config.yaml
n_layer: 14
d_model: 256
n_experts: 48
experts_per_token: 2
d_expert: 144
d_shared_expert: 128
activation: "squared_silu"
moe_layers: [0, 1, 2, 3, 4, 5, 6, 7, 8, 9, 10, 11, 12, 13]
router_score: "softmax"
normalize_top_k: true
routed_scale: 1.5
balance_loss: 0.00724
balance_bias: false
router_z_loss: 0.001
init_std_router: 0.0319
lr_router: 0.00131
vocab_size: 8192
norm: "rmsnorm"
norm_eps: 1e-06
tie_embeddings: "early"
optimizer: "adamw"
lr: 0.00182
beta1: 0.9
beta2: 0.99
batch_tokens: 65536
seq_len: 1024
train_tokens: 363200000
steps: 5542
dataset: "wikipedia_en"
Below are experts of layer 2 (counted from 0) of a mixture-of-experts language model. Rows are named router (the router's row for the expert), up (a neuron's input weights, with its number) and show model dimensions 0-255. Each number is 500 + 40 x the weight over its row's rms, rounded and kept within 0 to 999. Numbers have three digits each.
After each expert's rows: a language model's description of what the expert responds to; "gets" lists some tokens that make up at least twice as much of what it gets as of all text. This comes from a sample of Wikipedia text that the model never trained on. Tokens count by the router's weight.

# expert 20
router:591519520513441566451496502499484481496558554405539540517512531542451451547475449490461434493524524461437482534531567471496455473434488565479445466517535530528442474419495518508501452497512544416478522432530521451548550461543457546497512576536502553552553491442437545469508484558490429561537506509551513533496492460425462527467482521481553441446540414457457454479475496528466547442559574557533494501518465524487463552524559489572559456551559482437538483487524558469522455403538409547536515534490460476532517541557488514463481446466456496535460522523484447456527485472478485530476438498524428478460460528552501480559520491529484550452459472460491512445439476495531460523562523532544486497546466519502537518497551511546455486477463501518443468519534523504466475434540476
up3:509511422507445491473534505485587503492478518491534473513536499483529473508535577448512479446430510542531507562509540503462492560465516499547466377519488449539511482507487534531504430547578461575511557497650453454540574431587511529568508563522455528479483471436530475543488470520458537471547527524514573574508557475573483497550500475445509479510490461539436511515485519484512556508493548494532470460524508473494430602474528512545541504475551511506535480477569516412517483458505534536512462556526458462506453543552504463462472442422478506541464593541459540457478409476581522531449488501435476493478450544548502488461543498463482549550484511492502479494536438458547439489509488489499503479491495460524489458521572479527531499470474478495464491554495508562492539519458442
Description: Prepositions. Prepositions after a noun or verb, mostly of, in, to, on, from, at, as in Man of the Year and headquarters in Brussels.
gets: " of", " in", " to", " on", " for", " from"

# expert 44
router:566522462530438561448463592490514444539525536422536553554527502573476480523462481459466437449566565485436446528491514494464443493471454543447463454543524530550465453456533499535497464469540537399483507441549492455558529490507450550543550583533499514536527515445453553491505527549490466531515590506598528495504528477513480536463454506482548432482503494469485461485576455531534545486526551527466488534526466532498414525491569453567514447476534507481484520487517554456583462450552445483543542570431445460469448505494447533519509463465462444512463521522465488510515478496512464514512460538547486464494473495547532486508517431522465561471443437478482446430462491482548480511581525507561504471581452485506518500494555527509484477520521488535480478538538564566508430510553517
up2:482536581576500604457529479506432514510520495569556523463529514468492559494473484431471482539505492458424459459502457400516501539534540477525481512489503477541517496479443464435505491486527503509478495490504479546528594522538531500507560509559471474549442423477464522510532550580476489522495495397445506572503482463474434475439441497496536514538449467567461527508574471552489563490461500481471513492475509449548498514500486479444499464481468521526487500462506430550544474550419458485477452472546495510499521554475532463531482560468492550464560526525554513502480507474484515436534480504505524447535414518489482466525490504559522500493486482490542460512529528504584509579552554582460573497447474473461499475590570552487513582467544523486538526514558531517597554457615514
Description: Commas. Commas ending clauses, introductory phrases, places and dates, as in In 1851, and Missouri, with; also ), and ; marks.
gets: ",", "),", ";", "\",", ");", " well"

# expert 40
router:537528537553443534432480534478454471540499560441545555483506495538423480531446487465486452513504522487428481571492503427472427507456454498491476426493520505516481494488548540529478477498536542459461553441550485450544521504530422560562518528579482520511490518441484546513562509519509445574533535469530536510499519445503473560464471548479549459463525424449473494444544460541510540469500526553520460522527432499434475526486550486557495443516535518459508496490498544478546484481529458517513544539480460463534473513514460532425450453496470471550511593524497457503518497452452492435475470564566480465477461495572544422528516490609449549471453426504499488439479442452552490546594517522544558458568479481472494538568534555479512467479452483542502454541540560535486461473570446
up0:477489455520490499483538526476415448553515493471593518495523537461551531571434507525481479531464460426497476494468484474536440558521527545468526472488471502473474494458533484538488523525545498496559510514480499525503586481593412507523526550540520481513530588453472521539526529493390477567565475469499542477506469466523497485547513598504570512459436455497512415527490494456558518430514509504528417478500469500457486507505581511544481504487489519425513547444482450518515518449447474439530495513412479547565500478469560524473473444415531472547479507529517471540537585550485429546528441484506543581450495507512454520455449445509497542509458450471554529510499443466492496507485488518515454449565480482490494588483507499471555551466477491495550556544519566535510400455524431
Description: Closing brackets, pronouns. Closing parentheses and em-dashes ending asides, and subject or object pronouns he, she, they, him, often in biographies.
gets: ")", " he", "\n", " He", " it", " she"

# expert 27
router:551509435540466526467492580509459502517506497452556515497557533536447463507478459512462461473500502498481433538493497471457489485504540536446502478493514539504461437460552509517502431431553539423505549448546526458558503495502487542547540542526443516576539511427456550435520479548515471538495557494515535488452561495480481562438458560437606437510534431440447483474547459522551562458488523556480471535540471564494470553512566452558466486493516506447518519487490531473527501494566458498498490517443475440469477475495422480509471436459456476530435554567486520472499530468442470472436484510506447437440438534527568440545536475508428526446466442489458444473476470432526475540525519494537462460541451492506504536633537536492534504508499547529499440542535508541552495472554512
up1:500538468584507559446490548558435511497475478509473468487577492467463550515472473613516490531497504514498487434515482481469469601537498509524541501498475518503485534538522478568434517575517481530502468423508500548444535510567522511503547549499514509547450515531552549483518461609455502458467529478522496505496492461459524564537478602520529468499549579497516507451501554502481493498552404515458409510559519451489504563512494536529510498445517523490479446473440509409491501542475506487439525509516507490437498520465505572458491487519562506456513511538484524486569582450471443482474500471416558513517438541510435435497497561484478548554529510497395506474475500491466477511590496529537479530509456466547609579488564465470523548485489446564506530476475555447531500490456535
Description: Mid-word stems, nouns. Middle pieces and stems of longer words, such as chron-ic-le, theore-tic-ian, origin-ated, plus common nouns like period, concept, judge.
gets: " is", "'", "ic", "===", "al", "ian"

# expert 43
router:549505508577452551478489545525440478529530527456544506456527542573447490507482507468444442491504539439448468549490514451444438443467451558434475452513494508553453511470461503534476455446539547451501530482539535465525531455537431507552541555557478556541534517462482530491527450523457450553513531563537522520481524504533446538504462513452544474442580479427456483451540457531529543473509536546537461531547479560452484565489530469532479481530543487483540532470474561439539489453579452526534500535439466445458517520508462524484464468539476472534488548564492483532503485498423448475455473573542494410472468553509536481537525515573452522462464458522486427456476472463545456499561545554559430479552457521497527500565558554477502480495454503533405490521569548516491472431556492
up0:518495416520556500484462443499456484491542517410591542497489540513442477544398509447469459527527522450456468515525529474496469473472428551446508470546527504543521470456469491538601443450479516509498534416442453530501461535500511568544490503581478483521523478481425507483564468528501442516516508511531531546512523522474452596499502469449574489425500481522498430479519451494503412472509551580485444485509464514469477516496564525570524499465542517452503456456503496483553489463522476483525528558477473471478471564507482501448460458429501459502451513529473536495462478451437489463512493517531503537502445528566501423578569429494381590440474514550527539475440490477514475481543551533552487508567492516450501487540543547518516489465484499583503456507554582514481497506538482
Description: Proper-name endings. Later pieces of institution, place and event names, such as Championship, College, University, Goi-á-s, Clark-son.
gets: "'", " National", "é", " Che", " War", " World"

# expert 16
router:564496484533452514454475535502453453547508538442541534529534509511446470545453452468444457457520526474437466546493537472460458483459432515444433432522537528522469519468512536512499413512559504472479554473558497448523526450525459552547537583546485521539499518477484542443556506537494443562508551511559539523506565460525496555453483506470540446438522479436458459472556482573485545494542548556466465543540486577491447540481578428541497431510533464454482569467499529466570486448544444542543548512484463457480495526519475465492453435482446453541468576536488466494479501471455469426467447492527520450466465533547553442532547435542439562444426470465485447464444460474516485490541524541539523468553478503490514533551531572520483510477470492545449458547519546546484498505538464
up1:578486524530433537467449580508477460572537529420500571497504553518502481527409470449505465445496491498454397517528538471440471457459462478418494443542510518523470505542477555516526503544522546482496521538507509473498599454511468503536579488565512542507582527515478520538528469554510475521526490505524520454436459428512421514453419538461537469473470514512471475449536422530523517477470560512473443512523458549555484569504521476557513437519548509511504525460499619431547486446536481521541496507454415524498518599545516470513522507536488499556444483507471457492452555447493460490485392523480500498475512449519613498507535452491475519507493465469512457492473502504483480518574521526544504457478461503451498541587516534502475551438532520528486489567552533534495493492532439
Description: Digits and compound heads. Middle digits inside numbers in tables and years, and the second part of hyphenated compounds such as first-class, working-class, back-to-back.
gets: "-", "0", "1", "8", "7", "9"

# expert 5
router:538483515516471567470406507471499465563553502442502495534503537514455488563484470497507457486550510441454464509477473476470497520444412512459490499477509535565473507420443516523504453506554542491435511428544549459499525462492439550507513536549511530513546530494493566464535465582500440566528527535512584506517581456504479502465456495475639493470513440452505444487544524518488497462557581565498461544542516477492449600526527415505480425552532481491461470431525549467553480483488429509558503519454464439524456520573487426490480442474462520550481553552478500514452487454452467526461463509484476477513471517562552457471454458542468572452510458485461453434490493441509495550522545530527545482505480458520492530483534546480493497460432484558466444498536538551544479491551460
up1:520501501536494478448505491501524417535530452413513492554518543497425405486541432468501501487461491490489516467467467517479499538502474448533500526582431496467531437515461492528526552408524523479550562534492530513479519508503526472510534502538556454479519463470505522465508509472465493494441487450542538464450516522556504455489437520473458512430450541561538385469488463515511503486453526505524524471482423512526472594480519426594503410453486525408408419485532524480463475421488511480531582489513440513489484540470465489575525538483524476581504502540449478502451532462487486452466414509448551520537483460506440492567496560525512477519440452519473505523504529392492517517544562469516513490547401464462452497510567481502493467485467429559435474491525496525506513505509436
Description: Punctuation before values. Colons after infobox field names, opening parentheses and quotes, and semicolons in lists, as in Released: 1981, Party (1923–, Allison; Rogers.
gets: " (", ":", "-", " \"", "==", ";"

# expert 7
router:511532456543438576471436556493494456532493502441530549553522529479467467588471469521467449499475509458467486550499510516470456450446459549468484451556507481525488501486503467520459483471538544478481550432522509462537568485496476543539556548608466547582512512470468513462532471548477422497498497462550554495498575412491496549492456516469517448441497476482384437484521491552547528456497570539499452546565524513457456536496537451596479467527545519465499488445491515456590465507469436511527494525459463470506492550485508538463503450457467440539417555518498488507529488500475465457512449506461558497463462528544560462531575497499447524442456472457473465441465443457518498524537506521550499477483408479492477592568553553477510470529511517527490476521574554566465469535497480
up4:501501456578463527484489576486533531425544516499540492536558498494484563599469537438463545444549474503427526538441523452457406445441424512516503390540491451484454528543532537577438520486527518468519465532484520499521502443523469568516498454467514502521496475473495501510492534535488484493495535483506464488436520408492430521502440573475584448444481465415471517492468528481552583516458486494477440482467470611466517477465463463545435475522425499454537544494443553495579464544468514534481494494522514468519478461496469597550454483484496498472456493462482453513474470433454411445509514530505508502493490539549522527480492528444488545438502534588503476502531463488451542517470496444551494552498461474580508573520441454513488545463524528512501548540490517496523489442527487
Description: Sentence-opening words. Words that begin sentences or clauses, such as In, This, These, Although, Some, Many, plus is/was after a subject, and year digits.
gets: " is", " was", "9", "8", "In", " The"

# expert 18
router:533467472574453498537492494506469476580513531436527519544521493518450478493508509475434479461516478414461447535434506518490460459444485516495481466535510491539426494490481590550475481495495567481469516513537533495554537491538460551503591495506486551499508526469516563451488456550521492515500577480533492558507533485520430556492459564470541478428508450441487480487554493513529571461588550553477495530515460484489443514509600513547497438470545470469473540451526487484603445467508443546527525513469528460483505572514476499523502460475460450557469549497452493484430479462489437553460471499537518453476426560569563401510509461549451566500465440494502465440438431511475457508576566504561535499503398460525495515493556536551471469442479514510448458524523538494463502510533454
up1:529542506512489512548462504501468428572507551455546469536527501539501467528406440467487412578495561505439438450534469498452413478470451499478458521429423501467501523434501514472460467510531538469537613481533523496537525555481428474543488569523446523546497514525427505468546455547494507505514571534455545454545434480468538497542505534461490517500545492502526477474450484532510505496532489540506455448546516470537490509520508496508569461513555505499488523461475540498445547463458467480538529577434505517527469595544483474451477406449503549477520543533452474455495535473513469481479461477456471476506477429470493479558537468488471533507502495461477475422521502479489509470490494534577444476537423459528554510520595574515453420484525486495527467540540555525476376565541441
Description: Mid-word syllables and table bars. Short inner syllables after prefixes like en-, con-, re- (co in encodes, fo in foam), and bars separating table cells.
gets: " |", "|", "cu", "tri", "ro", "mo"